Weights of a small mixture-of-experts language model, trained from scratch on English Wikipedia.
Size: 11 layers, width 512, vocabulary 9825, 180M parameters.
Experts: 64 experts in each of 11 layers, 2 picks a token, a sigmoid router.
Below are experts of layer 4 (counted from 0) of a mixture-of-experts language model. Rows are named router (the router's row for the expert), down (a neuron's output weights, with its number) and show model dimensions 0-63. Each number is 50 + 15 x the weight over its row's rms, rounded and kept within 0 to 99.
After each expert's rows: a language model's description of what the expert responds to. This comes from a sample of Wikipedia text that the model never trained on.

# expert 61
router:47 30 41 77 52 27 27 51 69 47 75 39 52 42 54 44 54 59 59 51 55 29 47 63 37 58 62 24 62 39 40 57 70 53 65 56 61 27 65 48 64 23 38 36 65 45 37 44 42 63 35 39 25 62 66 41 58 32 67 51 71 74 41 43
down0:37 65 39 67 52 68 33 56 34 63 53 77 74 44 60 40 51 42 64 36 26 58 30 68 33 65 87 50 46 35 72 53 09 49 34 60 46 67 25 13 39 25 10 68 37 22 69 55 65 34 54 40 54 77 42 53 66 43 44 42 51 40 38 81
down1:51 50 49 39 54 54 46 39 37 49 41 32 13 33 44 42 42 36 46 51 30 42 36 63 49 31 48 68 45 20 46 51 22 51 53 70 28 35 70 64 50 48 34 28 54 23 56 65 44 27 59 32 56 49 38 66 27 53 47 37 34 42 59 40
down2:57 63 85 38 71 31 77 31 60 52 60 57 60 60 48 64 47 31 58 57 46 50 48 42 51 55 55 71 61 37 21 50 28 41 56 49 50 38 47 41 25 44 50 52 35 57 51 72 57 59 36 68 39 55 81 93 57 60 64 48 55 55 42 63
down3:77 32 52 58 74 34 70 44 92 26 31 59 65 60 42 56 39 35 30 51 41 26 65 34 64 33 45 57 38 43 66 32 50 38 76 57 42 58 52 35 45 22 68 61 39 74 61 30 37 78 64 30 62 49 55 48 49 37 28 39 40 64 35 44
Of and paragraph breaks. The preposition of after a head noun, plus for, on, among, and blank-line breaks before section headers or paragraphs.

# expert 62
router:55 50 77 66 45 46 55 39 49 54 49 48 59 63 40 61 33 43 62 53 30 45 43 00 79 62 34 62 38 55 42 55 57 40 96 40 69 29 44 61 58 77 40 58 59 34 55 42 81 49 58 20 55 43 60 52 38 27 59 79 61 47 79 34
down0:41 40 37 43 39 40 25 38 36 32 97 69 65 58 84 45 60 49 51 42 48 26 21 38 19 42 46 42 60 79 51 64 61 37 51 26 38 56 34 66 35 46 42 47 83 68 43 25 45 60 68 53 56 56 49 36 29 27 72 46 37 62 47 83
down1:50 54 62 43 43 27 57 45 36 35 50 63 75 29 44 53 25 41 58 43 32 65 49 23 46 33 65 59 26 49 48 64 47 59 50 61 46 66 67 56 31 58 31 45 40 63 74 64 43 58 22 65 75 39 64 07 49 51 21 58 63 43 39 52
down2:23 24 57 55 38 64 44 56 40 47 63 28 60 39 57 37 68 60 58 82 33 41 45 59 73 57 55 79 52 83 88 55 70 71 42 35 57 20 46 50 31 42 34 59 69 52 47 61 71 29 46 31 58 34 43 29 27 37 22 62 54 67 61 50
down3:46 41 36 61 64 43 44 69 41 67 64 43 21 65 46 48 67 65 39 42 44 60 40 33 58 50 65 54 36 42 79 49 56 74 45 72 50 86 63 38 69 41 40 63 54 66 14 38 76 63 52 79 33 49 43 65 70 70 53 66 61 35 35 27
Name-final vowel endings. Final vowel-ending pieces of foreign names and words, often before commas or pipes, such as ara, osa, ina, ova, ka.

# expert 37
router:25 59 67 33 32 71 50 28 38 51 41 35 44 58 43 55 62 52 33 59 45 58 18 61 38 51 56 24 68 58 54 76 58 41 64 44 43 30 45 58 39 50 71 53 46 81 51 42 56 17 71 52 19 58 56 64 39 55 48 53 49 46 48 49
down0:53 57 41 37 63 51 41 12 70 63 34 48 40 41 60 31 61 35 77 47 53 79 36 52 51 57 70 46 30 47 41 44 28 39 30 76 58 60 41 47 39 56 64 80 49 45 49 42 72 57 50 68 58 58 44 79 41 86 16 53 34 45 54 48
down1:22 58 60 45 33 47 34 62 67 37 45 52 45 61 65 55 49 40 46 62 56 62 56 47 15 52 74 54 37 38 66 56 64 63 47 40 43 49 55 73 47 34 69 62 20 44 52 39 60 63 41 59 76 35 59 65 47 75 62 34 26 63 49 41
down2:58 68 73 56 40 43 52 28 71 24 44 73 65 27 42 33 36 67 21 68 55 59 52 36 60 26 72 56 24 27 49 46 57 58 63 48 34 51 64 56 31 64 53 25 48 62 54 49 37 64 35 52 33 55 62 31 09 31 55 69 49 52 64 51
down3:54 38 53 55 40 66 67 39 36 30 42 42 63 60 63 49 39 32 39 47 26 41 50 36 57 65 31 43 47 51 48 51 23 46 45 39 29 75 38 58 66 24 19 63 37 26 31 68 53 44 36 53 25 57 04 31 30 46 57 40 31 62 52 35
Role nouns and coordinates. Nouns naming a work or role like film, album, singer, director, plus N/E letters and degrees in coordinate strings.

# expert 7
router:50 41 48 54 53 33 59 32 59 59 93 47 51 38 54 49 37 80 58 48 57 46 42 27 34 25 21 47 40 38 78 28 33 48 44 43 66 58 76 46 43 46 65 79 40 44 69 66 47 83 47 66 39 64 48 24 50 34 56 39 57 47 85 35
down0:73 48 40 27 30 58 64 69 38 35 42 41 59 46 44 41 39 47 06 46 49 29 17 49 41 56 40 80 44 39 29 50 58 46 42 38 58 36 64 31 25 48 30 42 61 37 37 49 43 39 30 50 32 71 47 48 82 53 48 78 59 28 77 64
down1:53 24 63 36 47 45 63 75 54 48 67 34 40 50 41 78 27 66 44 58 52 67 35 51 57 26 39 32 51 63 61 59 46 45 45 08 38 49 38 52 44 61 37 50 31 36 56 47 39 64 42 73 54 39 55 43 16 48 60 45 33 51 52 44
down2:26 41 68 61 53 20 15 47 56 45 39 52 43 45 63 61 53 43 65 85 62 47 56 54 46 39 36 40 44 45 56 54 53 30 50 58 42 74 51 34 69 61 69 48 22 62 65 58 56 63 32 53 47 51 41 26 48 41 50 60 67 59 50 58
down3:60 73 46 51 32 56 50 36 38 49 75 52 31 74 36 74 62 50 68 39 61 60 36 24 54 75 47 50 65 54 53 21 39 54 85 56 35 50 51 67 53 43 39 27 74 48 57 65 47 40 54 37 42 69 30 66 74 43 32 48 37 18 64 57
Small numbers. Small cardinal numbers, as digits or words, in tables, dates, counts and rankings, such as 4, five, 12.

# expert 21
router:43 66 61 63 67 75 82 73 58 00 90 42 85 24 73 53 50 70 56 57 58 45 47 61 37 37 37 15 37 60 33 27 15 45 43 47 73 51 63 31 48 27 25 22 32 65 51 47 24 85 38 42 38 36 51 62 53 24 51 61 37 44 66 27
down0:39 55 62 52 97 41 58 63 21 60 67 40 72 56 63 75 48 56 78 35 48 51 49 58 52 30 68 57 46 60 41 55 75 52 66 56 31 42 54 55 30 58 59 88 67 58 39 44 35 42 64 56 68 63 77 49 40 64 15 38 59 36 53 57
down1:34 46 50 56 45 67 39 56 42 42 42 41 47 71 36 39 51 30 35 27 76 80 35 19 71 53 54 47 63 37 69 45 55 43 48 29 68 49 90 76 31 50 60 50 49 38 40 56 30 47 58 27 76 29 55 70 53 43 00 52 80 59 37 60
down2:74 70 58 75 75 48 80 29 48 47 59 64 14 49 39 31 31 79 46 42 54 65 72 71 60 13 61 58 51 63 71 16 69 41 49 54 62 47 41 45 55 48 55 45 37 48 71 92 62 27 38 63 74 49 54 41 29 54 73 62 62 36 79 50
down3:49 69 65 50 45 37 31 49 63 40 42 30 50 53 41 58 45 51 36 72 53 38 41 53 51 50 36 32 55 22 17 73 36 28 37 72 74 75 63 72 22 63 59 55 54 56 51 56 46 62 47 26 48 56 51 39 67 54 39 54 62 52 53 41
Abstract noun endings. Abstract nouns and their suffix pieces after "the", "his" or "a", often followed by "of": number, role, term, -ation, -ability.

# expert 50
router:34 57 60 22 55 55 43 50 51 62 39 46 42 13 47 51 53 44 48 60 57 33 47 07 30 62 39 71 38 37 57 14 20 55 34 19 49 61 68 44 90 75 53 53 46 50 49 60 32 45 63 39 51 47 22 52 37 55 40 59 60 37 58 40
down0:44 40 41 45 54 59 11 59 60 38 48 60 47 36 29 46 59 70 35 38 21 45 80 60 61 38 40 42 62 36 43 76 38 37 27 59 30 21 69 54 50 33 34 10 33 54 62 34 71 47 41 43 32 20 53 49 31 56 57 73 52 35 63 47
down1:44 72 57 41 46 45 41 67 45 46 78 53 35 47 45 72 31 68 43 62 41 56 70 41 83 36 76 38 49 59 29 61 47 53 60 84 42 55 28 46 62 39 43 52 61 55 69 47 57 38 23 56 49 26 31 71 66 62 60 33 46 42 54 48
down2:50 45 45 99 52 60 42 32 44 59 57 61 56 66 55 58 32 57 44 31 27 28 60 43 37 34 68 48 50 58 38 62 80 52 26 43 28 47 56 50 53 54 29 55 68 68 25 53 34 48 25 43 60 38 57 51 43 17 44 35 46 74 33 26
down3:35 60 67 29 39 37 53 51 64 61 40 51 72 47 25 55 30 48 56 65 45 26 40 26 55 51 65 39 70 50 35 51 38 70 54 59 69 32 51 26 72 32 63 36 48 26 71 50 38 40 63 37 63 64 55 31 40 38 66 70 37 74 76 49
Years and row starts. Four-digit years in prose and citations, such as 2019, 1938, 1977, and the pipe that opens a new table row.

# expert 25
router:70 48 66 25 34 93 53 29 05 44 71 58 67 38 48 32 42 42 37 80 38 50 43 55 63 33 61 47 51 45 17 53 73 52 44 38 33 60 54 50 39 74 18 37 47 40 58 44 57 68 41 28 54 46 42 57 50 49 55 16 39 33 59 73
down0:29 37 41 56 73 49 52 65 61 48 37 29 29 38 62 75 75 33 33 78 80 48 42 56 51 53 48 52 26 67 61 72 78 51 38 62 77 53 51 56 46 26 39 53 38 75 65 44 48 60 42 61 55 42 45 52 19 35 60 66 64 61 58 28
down1:48 59 54 56 57 41 49 56 65 63 76 44 26 43 32 49 40 21 68 56 24 63 72 51 33 79 41 62 41 45 56 41 50 45 40 53 50 29 47 37 31 47 42 48 60 70 55 14 64 61 48 56 63 48 28 58 39 20 48 58 38 66 50 49
down2:39 57 28 55 30 34 60 64 61 25 51 40 45 53 49 51 36 41 59 67 41 33 45 45 31 16 59 53 34 67 45 66 33 58 73 25 36 74 43 52 48 26 54 38 41 60 55 68 43 48 58 52 71 37 51 47 52 67 24 58 50 60 53 60
down3:65 63 62 41 32 17 63 52 50 58 64 59 64 44 39 37 21 38 45 28 70 52 65 42 40 58 51 34 51 52 50 43 62 45 51 58 51 29 60 58 61 64 62 31 57 46 33 34 35 43 55 74 43 56 45 68 70 33 56 49 69 48 39 37
Subordinators and clause prepositions. Prepositions and subordinating words opening a phrase or clause, such as by, as, that, from, after, when, while.

# expert 9
router:39 64 67 37 34 63 65 40 40 35 51 54 38 77 62 29 51 44 26 50 55 47 42 09 82 43 65 30 36 49 36 36 58 36 49 50 60 24 50 55 60 73 28 63 59 82 58 47 49 38 56 30 54 44 55 48 44 75 51 57 59 62 58 67
down0:69 54 60 63 48 37 57 67 58 33 33 68 31 47 25 57 25 69 44 59 32 15 59 61 54 75 34 31 61 44 65 51 46 48 62 68 53 38 34 59 71 60 42 49 51 46 48 52 73 24 43 56 43 73 48 33 40 12 47 34 47 58 48 52
down1:58 54 26 60 57 53 33 35 45 78 81 34 31 64 61 54 68 54 50 54 33 30 53 46 85 44 24 75 54 35 36 23 34 53 22 57 46 58 40 54 40 68 88 58 51 61 49 46 40 56 62 38 36 39 26 47 72 40 48 62 49 24 61 50
down2:55 72 36 34 39 50 60 34 46 47 28 49 46 34 26 41 45 36 39 39 52 39 20 27 28 40 72 31 53 38 48 47 68 41 58 15 47 52 74 47 69 53 62 65 48 55 67 17 40 72 38 64 22 50 39 36 47 43 35 56 40 64 56 47
down3:73 81 37 54 73 37 37 34 86 42 60 51 52 37 51 33 41 49 60 44 69 37 57 54 71 51 54 67 64 26 61 42 48 42 63 35 55 52 32 42 42 21 61 59 59 48 43 75 43 52 44 47 49 55 41 55 30 59 42 46 23 36 96 56
Action verbs. Verb stems after "to", "not" or "and", mostly in plot summaries and prose: use, make, help, perform, support, return.

# expert 30
router:51 62 39 32 75 71 24 20 70 21 74 67 58 62 56 47 44 42 48 44 63 50 53 39 15 39 36 51 25 59 12 49 61 37 46 48 59 31 38 62 40 31 33 65 73 67 56 47 75 34 39 53 26 54 84 45 44 69 36 54 10 34 79 66
down0:27 59 40 60 34 52 23 58 43 51 32 23 44 80 69 87 55 71 50 45 76 64 42 55 32 48 37 41 36 56 41 49 65 74 58 64 44 41 28 25 30 56 65 42 55 37 53 34 49 55 40 41 45 59 44 37 57 51 39 38 32 43 49 36
down1:33 70 60 71 50 33 60 38 65 49 66 54 37 51 25 29 43 62 43 82 42 23 51 47 69 34 28 37 46 39 64 58 38 57 52 49 45 68 58 48 57 50 55 41 38 46 42 25 44 41 38 51 44 33 22 51 57 46 58 35 51 64 33 76
down2:68 66 51 39 30 66 45 44 39 30 63 55 50 49 50 46 41 78 72 39 61 46 38 43 64 49 34 30 28 37 59 45 43 86 74 35 48 42 61 54 58 47 49 51 52 55 63 48 43 51 48 57 33 43 16 27 70 53 29 99 33 58 77 37
down3:29 55 37 44 28 49 46 69 27 27 18 30 39 67 45 49 45 55 51 44 57 30 47 21 64 94 68 54 70 41 28 45 40 44 34 56 49 48 51 45 48 40 43 83 38 62 37 27 60 68 54 49 43 57 56 44 52 52 65 90 34 52 29 35
Line breaks after lines. Newline tokens ending table rows, list items, headings or paragraphs, plus multiple-newline and indented-newline tokens, and Meanwhile or follows.

# expert 54
router:30 67 73 62 39 57 65 56 34 62 76 54 45 42 29 32 50 40 46 30 41 46 55 64 41 64 54 64 56 65 37 74 52 52 68 60 63 54 46 58 83 49 26 68 81 45 61 48 67 68 66 53 45 40 60 71 50 24 41 54 40 66 63 66
down0:35 52 60 46 51 61 54 36 37 42 46 48 36 40 30 39 63 52 62 65 55 49 61 50 34 27 63 62 47 59 63 47 24 65 84 17 35 49 43 56 30 23 83 56 27 49 67 38 63 28 36 52 49 66 61 48 47 57 60 49 35 55 55 62
down1:56 13 60 58 55 54 51 44 38 54 58 48 42 58 66 51 46 60 63 19 12 58 84 45 48 56 75 49 43 52 52 46 31 38 52 51 20 39 71 33 39 64 40 30 77 47 55 47 67 71 71 48 74 65 39 32 58 61 57 39 59 62 28 60
down2:55 45 61 46 46 56 40 43 52 38 53 62 66 43 52 69 55 67 34 41 62 47 53 51 60 63 37 55 46 63 39 32 39 48 58 58 17 37 44 12 59 31 56 48 27 38 57 70 48 50 55 50 39 44 27 08 47 38 69 52 46 49 61 65
down3:66 66 51 45 66 57 67 50 51 43 56 73 32 42 73 63 27 71 60 50 62 59 46 20 50 46 35 51 68 54 19 57 48 43 45 30 54 47 15 46 49 54 33 78 45 63 57 70 63 30 92 36 51 50 52 50 53 48 24 58 73 53 44 52
Day numbers and years. Whole numbers standing alone as day numbers, years and table statistics, e.g. Born: 27 July, Died: 12 May 1938.

# expert 29
router:53 49 45 86 37 48 32 60 49 39 44 45 49 76 64 51 33 63 49 54 53 39 46 24 59 56 54 65 32 45 13 54 45 22 33 66 58 55 28 43 17 09 49 30 46 76 39 60 54 33 80 72 56 30 61 42 63 44 51 26 77 53 66 37
down0:44 63 68 42 48 39 32 48 56 21 82 44 41 38 53 57 47 37 76 72 24 39 71 50 72 56 90 44 51 51 45 55 30 65 67 30 61 74 36 42 46 56 34 55 33 20 43 47 41 56 79 54 50 49 44 34 31 35 70 64 41 33 50 44
down1:46 24 57 83 76 28 40 48 46 56 40 81 88 42 49 30 46 50 43 61 45 41 40 61 69 39 66 42 59 41 60 42 43 51 53 25 27 22 81 53 69 47 50 43 45 43 30 52 56 41 38 72 44 62 54 42 72 32 45 57 24 30 44 53
down2:56 38 52 56 58 44 31 31 51 73 18 40 36 48 59 18 19 73 52 67 42 36 52 47 49 59 68 37 38 52 40 46 70 35 36 52 29 43 24 36 30 32 41 31 60 47 56 54 66 56 65 70 50 49 04 21 25 50 54 62 16 17 79 28
down3:51 25 58 45 69 50 72 51 54 40 28 35 42 67 90 79 48 42 59 53 51 57 44 64 47 71 55 49 55 64 54 41 51 55 58 59 58 65 47 51 52 61 67 63 45 38 65 46 43 56 69 49 33 64 36 38 53 63 40 46 40 60 38 47
Place-name direction words. Capitalized words starting proper names of places and bodies, such as United, New, National, North, County, City, also compass words like eastern, south.

# expert 1
router:55 77 39 56 56 79 69 43 54 58 63 54 29 47 46 44 54 34 46 60 42 30 51 40 45 67 44 38 27 47 47 59 45 73 88 22 49 53 37 51 58 60 43 34 49 46 60 61 68 60 54 11 64 27 51 71 64 58 30 30 53 47 51 26
down0:56 67 59 51 67 42 32 64 17 50 46 63 80 36 63 34 40 40 36 49 04 56 40 34 42 51 46 55 50 00 52 40 41 45 79 30 27 48 28 64 62 63 36 67 46 50 43 41 79 66 66 57 46 24 44 59 86 50 56 72 43 45 55 60
down1:43 38 63 47 51 61 60 31 36 50 31 52 31 44 48 44 28 64 42 53 55 32 45 80 63 56 27 39 41 13 65 45 60 40 75 24 30 38 56 57 62 32 42 56 77 26 23 56 47 50 31 54 42 53 65 64 42 44 44 59 36 43 65 56
down2:42 75 17 69 76 50 37 69 52 62 30 33 22 78 22 72 42 49 64 78 46 47 43 22 27 56 45 19 28 65 58 57 43 38 62 41 40 55 56 48 29 38 53 44 53 43 54 48 58 45 51 45 27 23 65 50 60 51 53 41 38 26 63 59
down3:57 51 33 65 33 54 24 36 41 63 37 46 57 37 57 54 39 62 56 35 49 35 68 69 13 65 38 49 55 25 24 56 59 49 35 26 58 42 82 38 23 41 30 49 31 60 45 75 35 46 43 71 34 43 48 49 54 34 53 48 00 64 52 65
Table cells, names, country codes. Cells in pipe-delimited tables, such as first names of people, three-letter country codes, dashes and zero scores: David, ESP, —.

# expert 27
router:40 31 62 34 56 44 81 66 55 37 50 66 57 42 80 70 58 60 27 49 27 41 31 62 42 61 29 62 48 50 30 73 83 54 33 37 24 25 48 75 20 55 41 49 49 77 53 34 52 41 56 56 57 30 53 47 42 41 38 62 69 46 71 50
down0:21 64 45 43 61 44 38 65 64 52 53 54 35 68 37 56 60 41 67 47 60 43 23 64 69 43 53 87 59 69 56 56 41 63 49 50 56 59 63 62 54 68 60 51 46 17 43 60 71 39 39 60 59 34 50 71 49 52 53 41 58 48 47 52
down1:62 53 59 46 35 43 54 39 58 41 38 46 77 40 40 53 33 44 49 63 38 47 43 71 40 60 31 52 36 43 38 28 34 48 66 28 60 49 47 66 62 46 66 42 52 36 25 40 75 74 35 61 42 50 66 64 22 32 43 28 60 39 81 61
down2:24 55 41 65 82 60 38 49 52 47 49 84 41 50 46 71 49 39 40 33 47 37 35 57 16 60 65 49 54 25 50 79 62 55 59 87 25 47 45 50 54 51 41 46 42 20 44 36 58 52 53 49 69 56 57 61 38 56 42 50 29 39 56 62
down3:63 45 81 26 45 60 76 42 38 51 56 64 74 58 47 63 41 45 71 23 56 27 88 60 59 82 71 65 21 72 59 38 41 56 48 59 76 35 49 53 24 53 45 48 55 39 47 15 61 48 68 28 51 61 66 27 64 28 59 52 40 59 65 72
Foreign word endings. Word-final pieces of foreign names and words, many Slavic, Scandinavian or German, plus -ic and -ian: Titan-ic, -ski, Scandinav-ian.

# expert 47
router:51 61 43 42 77 62 58 63 56 45 63 72 64 64 53 51 41 40 61 52 57 49 35 41 65 51 47 71 49 39 51 55 54 68 73 51 66 43 41 61 34 34 26 65 49 42 70 52 54 45 46 43 76 64 23 49 51 63 29 58 42 61 42 48
down0:55 29 45 29 42 36 55 49 53 70 85 74 36 38 67 35 36 72 34 60 38 42 38 55 51 35 69 40 46 40 47 56 73 71 62 26 42 53 67 62 31 49 78 60 22 33 40 44 59 46 43 32 56 36 62 65 44 32 54 53 45 39 55 79
down1:42 74 57 55 51 53 70 60 39 63 51 60 66 27 63 28 44 56 37 64 46 63 42 14 59 27 53 48 62 73 32 46 15 49 66 42 65 72 74 43 51 57 41 55 41 47 48 38 44 40 32 35 29 42 36 53 59 39 44 50 30 63 55 37
down2:47 53 23 45 51 15 63 14 16 38 72 46 56 46 51 45 61 69 35 54 50 46 34 59 30 57 18 50 43 50 96 38 74 55 49 74 36 44 35 71 61 53 55 68 73 34 43 41 21 36 41 41 64 57 52 48 78 75 63 55 56 30 77 63
down3:39 52 56 41 54 50 34 61 44 61 71 53 43 25 68 49 21 53 72 74 61 58 60 61 30 27 40 43 41 48 60 41 65 42 48 31 70 40 31 57 43 68 43 67 59 40 47 26 21 63 43 42 56 35 33 72 75 59 40 38 50 63 54 64
Plural endings. Plural suffixes and plural nouns ending words, such as suppor-ters, lawy-ers, compos-itions, ATM-s, and people, members.

# expert 31
router:67 55 69 14 55 51 60 43 67 27 41 35 49 83 45 63 47 46 57 55 65 33 72 45 51 38 41 49 34 35 35 42 34 76 82 40 89 48 55 49 82 71 36 50 49 60 55 53 58 63 51 07 47 41 43 62 56 45 60 50 64 46 66 41
down0:54 35 45 24 28 85 61 40 41 57 42 31 39 65 57 74 67 97 44 56 59 62 37 62 36 40 26 59 57 39 66 56 65 46 58 62 60 39 30 56 53 58 47 62 44 43 29 54 63 74 75 41 75 46 26 43 47 44 83 42 43 50 34 40
down1:62 72 31 41 61 26 42 55 80 57 78 38 26 36 71 38 95 31 53 42 47 34 66 48 59 55 53 36 45 39 54 43 40 51 34 37 50 37 52 38 26 29 48 57 39 57 35 53 14 51 49 37 58 35 44 28 48 58 26 80 64 35 90 42
down2:43 33 60 50 72 78 38 26 43 41 38 28 34 67 58 62 54 37 64 51 30 82 48 57 41 56 43 63 46 44 59 76 56 31 41 68 42 74 56 50 55 68 57 50 60 70 48 58 46 44 52 48 54 26 58 40 55 57 32 55 51 19 39 69
down3:68 50 44 56 51 58 65 69 49 26 51 67 28 56 43 62 42 70 48 59 55 43 52 66 59 57 26 68 69 61 59 57 36 78 58 45 56 47 47 50 51 48 65 60 63 55 69 39 59 57 59 40 38 58 44 65 56 43 14 55 43 71 65 23
Foreign-name word pieces. Short letter pieces and accented characters inside foreign proper names, such as j, ø, ł, č in Björn, Žalgiris.

# expert 12
router:70 71 61 56 45 57 45 69 42 51 51 38 58 47 42 58 49 43 48 60 53 32 37 60 41 64 40 40 36 64 23 64 66 36 79 57 37 49 13 48 67 28 28 51 61 75 70 43 81 62 51 41 45 42 42 63 52 49 35 45 52 52 53 47
down0:54 51 39 38 47 16 57 64 67 55 54 39 56 77 63 70 52 63 59 54 90 48 53 58 53 41 30 42 38 29 47 55 37 76 51 49 64 57 21 16 68 64 20 44 35 49 73 44 68 55 48 60 39 81 54 83 31 34 37 54 44 60 63 46
down1:43 61 48 61 15 46 28 53 43 55 54 00 78 54 68 56 46 30 47 78 75 78 44 49 74 16 31 45 72 61 49 49 32 59 59 33 50 31 59 55 44 68 41 48 67 29 25 30 61 39 62 41 48 56 64 32 46 53 30 70 39 58 44 57
down2:34 46 40 61 35 60 66 51 34 51 25 47 20 66 32 52 34 48 33 27 57 79 61 49 70 47 56 89 40 58 54 57 26 56 32 42 32 40 55 32 57 31 39 45 34 46 42 59 88 50 37 27 38 31 42 52 39 56 73 51 40 59 42 74
down3:48 73 24 51 40 60 21 45 39 55 22 38 55 45 26 41 27 32 48 54 46 48 54 66 50 56 48 41 55 50 46 59 42 38 50 60 55 72 26 54 59 78 68 36 57 58 90 65 49 44 38 37 33 67 61 50 46 44 57 56 23 68 48 49
Table row boundaries. Line breaks and pipe characters that end or begin rows in tables and lists, such as election results, transfers and reference lists.

# expert 24
router:43 56 74 70 74 33 88 73 49 36 66 66 65 25 38 62 47 19 77 55 54 63 43 47 51 49 43 60 47 51 59 09 44 64 61 69 62 39 64 59 63 85 46 48 36 55 45 38 53 69 40 50 30 90 42 39 57 47 24 53 44 57 50 35
down0:74 80 55 74 49 99 49 41 77 65 54 34 49 41 79 74 63 65 48 53 41 56 42 31 67 60 41 47 49 40 58 95 21 57 67 55 64 68 51 31 38 55 70 54 56 59 54 59 65 39 63 20 23 70 66 26 38 46 66 40 77 61 41 31
down1:42 65 32 75 56 41 65 45 61 70 48 68 58 43 43 39 33 59 55 53 51 39 42 25 46 55 52 32 61 54 52 61 62 71 61 38 40 50 57 06 64 60 50 21 61 52 64 27 39 18 84 76 49 58 57 64 41 41 71 46 72 35 65 57
down2:50 66 38 59 64 78 38 39 25 71 64 52 50 55 36 48 73 58 35 90 14 17 61 31 56 58 54 35 41 59 61 68 64 46 54 41 46 53 58 51 61 54 58 69 25 59 67 20 38 64 42 45 42 48 25 57 56 38 71 66 65 28 49 48
down3:83 75 57 47 25 55 49 33 55 31 47 56 41 44 99 59 42 84 90 38 53 27 60 39 48 45 44 51 37 76 39 33 32 43 50 50 73 74 50 56 59 33 52 57 65 29 64 49 36 29 43 38 44 50 46 32 84 50 28 45 53 46 43 56
Determiners and articles. Articles and determiners opening noun phrases, especially sentence-initial The, plus the, a, his, this, some, its.

# expert 60
router:43 41 53 31 64 36 55 34 63 40 49 37 41 49 71 66 40 79 37 43 34 37 45 47 39 42 41 64 37 50 54 37 66 60 33 45 62 27 74 49 60 26 21 35 64 76 64 46 65 44 89 44 82 51 27 40 63 54 52 56 64 57 63 54
down0:55 49 35 26 24 48 56 60 48 63 22 54 56 28 34 47 74 41 33 41 56 53 72 45 68 29 35 27 35 31 52 62 55 29 53 24 56 45 66 62 44 39 50 75 52 57 58 37 69 42 43 54 55 37 30 43 42 52 47 46 48 40 33 11
down1:50 28 44 46 65 40 38 54 49 67 10 48 64 46 34 26 59 49 72 44 41 61 74 39 37 52 59 71 23 50 29 58 63 51 74 56 54 46 53 47 46 61 67 41 44 37 14 56 28 61 37 55 44 63 49 29 63 45 71 48 63 50 44 66
down2:76 56 47 48 71 53 40 37 42 46 33 58 35 65 41 54 65 61 41 49 52 49 46 50 54 34 56 57 43 52 67 44 47 59 50 45 60 55 52 57 46 39 48 43 63 57 53 67 39 31 23 82 59 48 52 32 36 56 46 68 29 28 49 49
down3:74 77 35 52 60 45 31 55 32 50 67 42 26 35 32 40 19 52 65 64 30 53 79 44 63 44 76 81 44 48 38 62 48 87 38 59 54 45 34 74 43 63 53 56 55 58 47 60 39 60 37 54 56 50 44 73 45 63 44 38 57 43 59 70
Mid-word name pieces. Inner word pieces after a capital letter, mostly in foreign or unusual names and words, e.g. Hontama, Pious, Agincourt, Stribog.

# expert 40
router:50 64 22 46 62 57 48 54 69 72 39 55 46 35 64 39 46 48 31 83 52 59 46 38 70 76 28 56 32 63 39 57 47 53 47 34 43 81 65 55 48 42 48 24 37 72 46 51 56 67 55 49 51 58 45 58 65 38 35 44 69 67 55 65
down0:58 53 38 13 41 76 63 58 39 64 63 74 39 45 62 45 42 26 49 40 48 39 45 41 44 41 24 52 51 53 48 72 63 44 73 42 54 53 43 30 44 74 71 42 70 49 30 39 59 55 35 60 26 92 60 56 53 55 61 38 76 85 30 55
down1:56 62 57 69 52 63 49 47 21 21 68 23 27 55 59 56 51 43 35 43 55 54 60 40 69 74 47 78 44 34 35 56 50 47 59 45 66 65 32 22 67 42 38 60 41 46 40 18 49 69 61 43 48 51 48 73 33 52 14 57 47 35 73 40
down2:40 35 43 63 38 45 40 47 68 31 49 47 82 31 48 47 59 57 64 70 64 86 48 62 33 54 21 56 56 48 31 46 71 53 73 52 63 49 32 49 49 36 66 54 73 42 54 56 75 22 37 54 76 58 49 24 66 38 43 54 51 36 36 68
down3:43 09 36 32 23 53 58 31 32 45 51 49 64 46 51 38 64 66 34 29 44 51 52 58 73 57 36 59 22 61 36 69 48 41 37 51 57 53 48 37 36 49 33 59 51 41 82 47 67 57 48 54 63 46 58 55 61 22 45 45 34 46 58 71
Clause-ending commas. Commas after introductory phrases or dates such as In 2019, or On 22 July 2011, and sentence-initial The, He, There.

# expert 15
router:38 20 35 62 74 40 38 48 45 36 53 57 41 46 61 28 58 36 63 55 41 47 59 61 27 35 41 47 74 57 67 65 50 49 61 57 55 44 75 33 83 43 79 89 30 67 46 49 46 21 45 31 55 39 59 40 64 55 56 44 44 19 52 54
down0:34 45 60 67 35 34 52 32 33 61 69 62 39 21 49 67 38 36 57 53 16 69 70 40 73 41 55 22 43 31 66 45 51 51 51 40 66 51 72 49 65 50 30 19 49 31 26 40 41 19 56 41 20 46 33 26 65 63 23 53 64 66 69 38
down1:56 52 82 63 67 50 54 32 58 69 52 28 69 30 67 43 36 37 32 26 39 24 37 48 56 58 60 39 41 40 80 45 52 51 55 38 59 20 57 63 46 35 29 35 44 72 37 73 58 43 66 48 68 79 45 33 45 26 27 50 36 25 48 36
down2:75 42 44 55 31 61 69 55 40 52 67 47 47 64 80 79 76 42 34 58 48 77 34 52 32 39 48 67 36 69 65 58 53 43 75 62 73 47 31 51 45 38 60 61 75 32 54 34 70 42 70 88 29 55 52 84 52 66 43 52 70 38 60 26
down3:40 56 52 49 22 58 47 49 70 67 47 59 31 67 38 46 28 61 50 31 62 31 65 54 33 44 37 33 32 56 50 39 34 55 35 36 36 50 32 15 35 47 31 55 60 38 41 56 44 38 49 59 48 41 25 38 20 40 64 48 49 40 54 34
Pronouns and connectives. Possessive 's, personal pronouns and relative words referring back to people or things: his, he, him, her, it, which, who, also.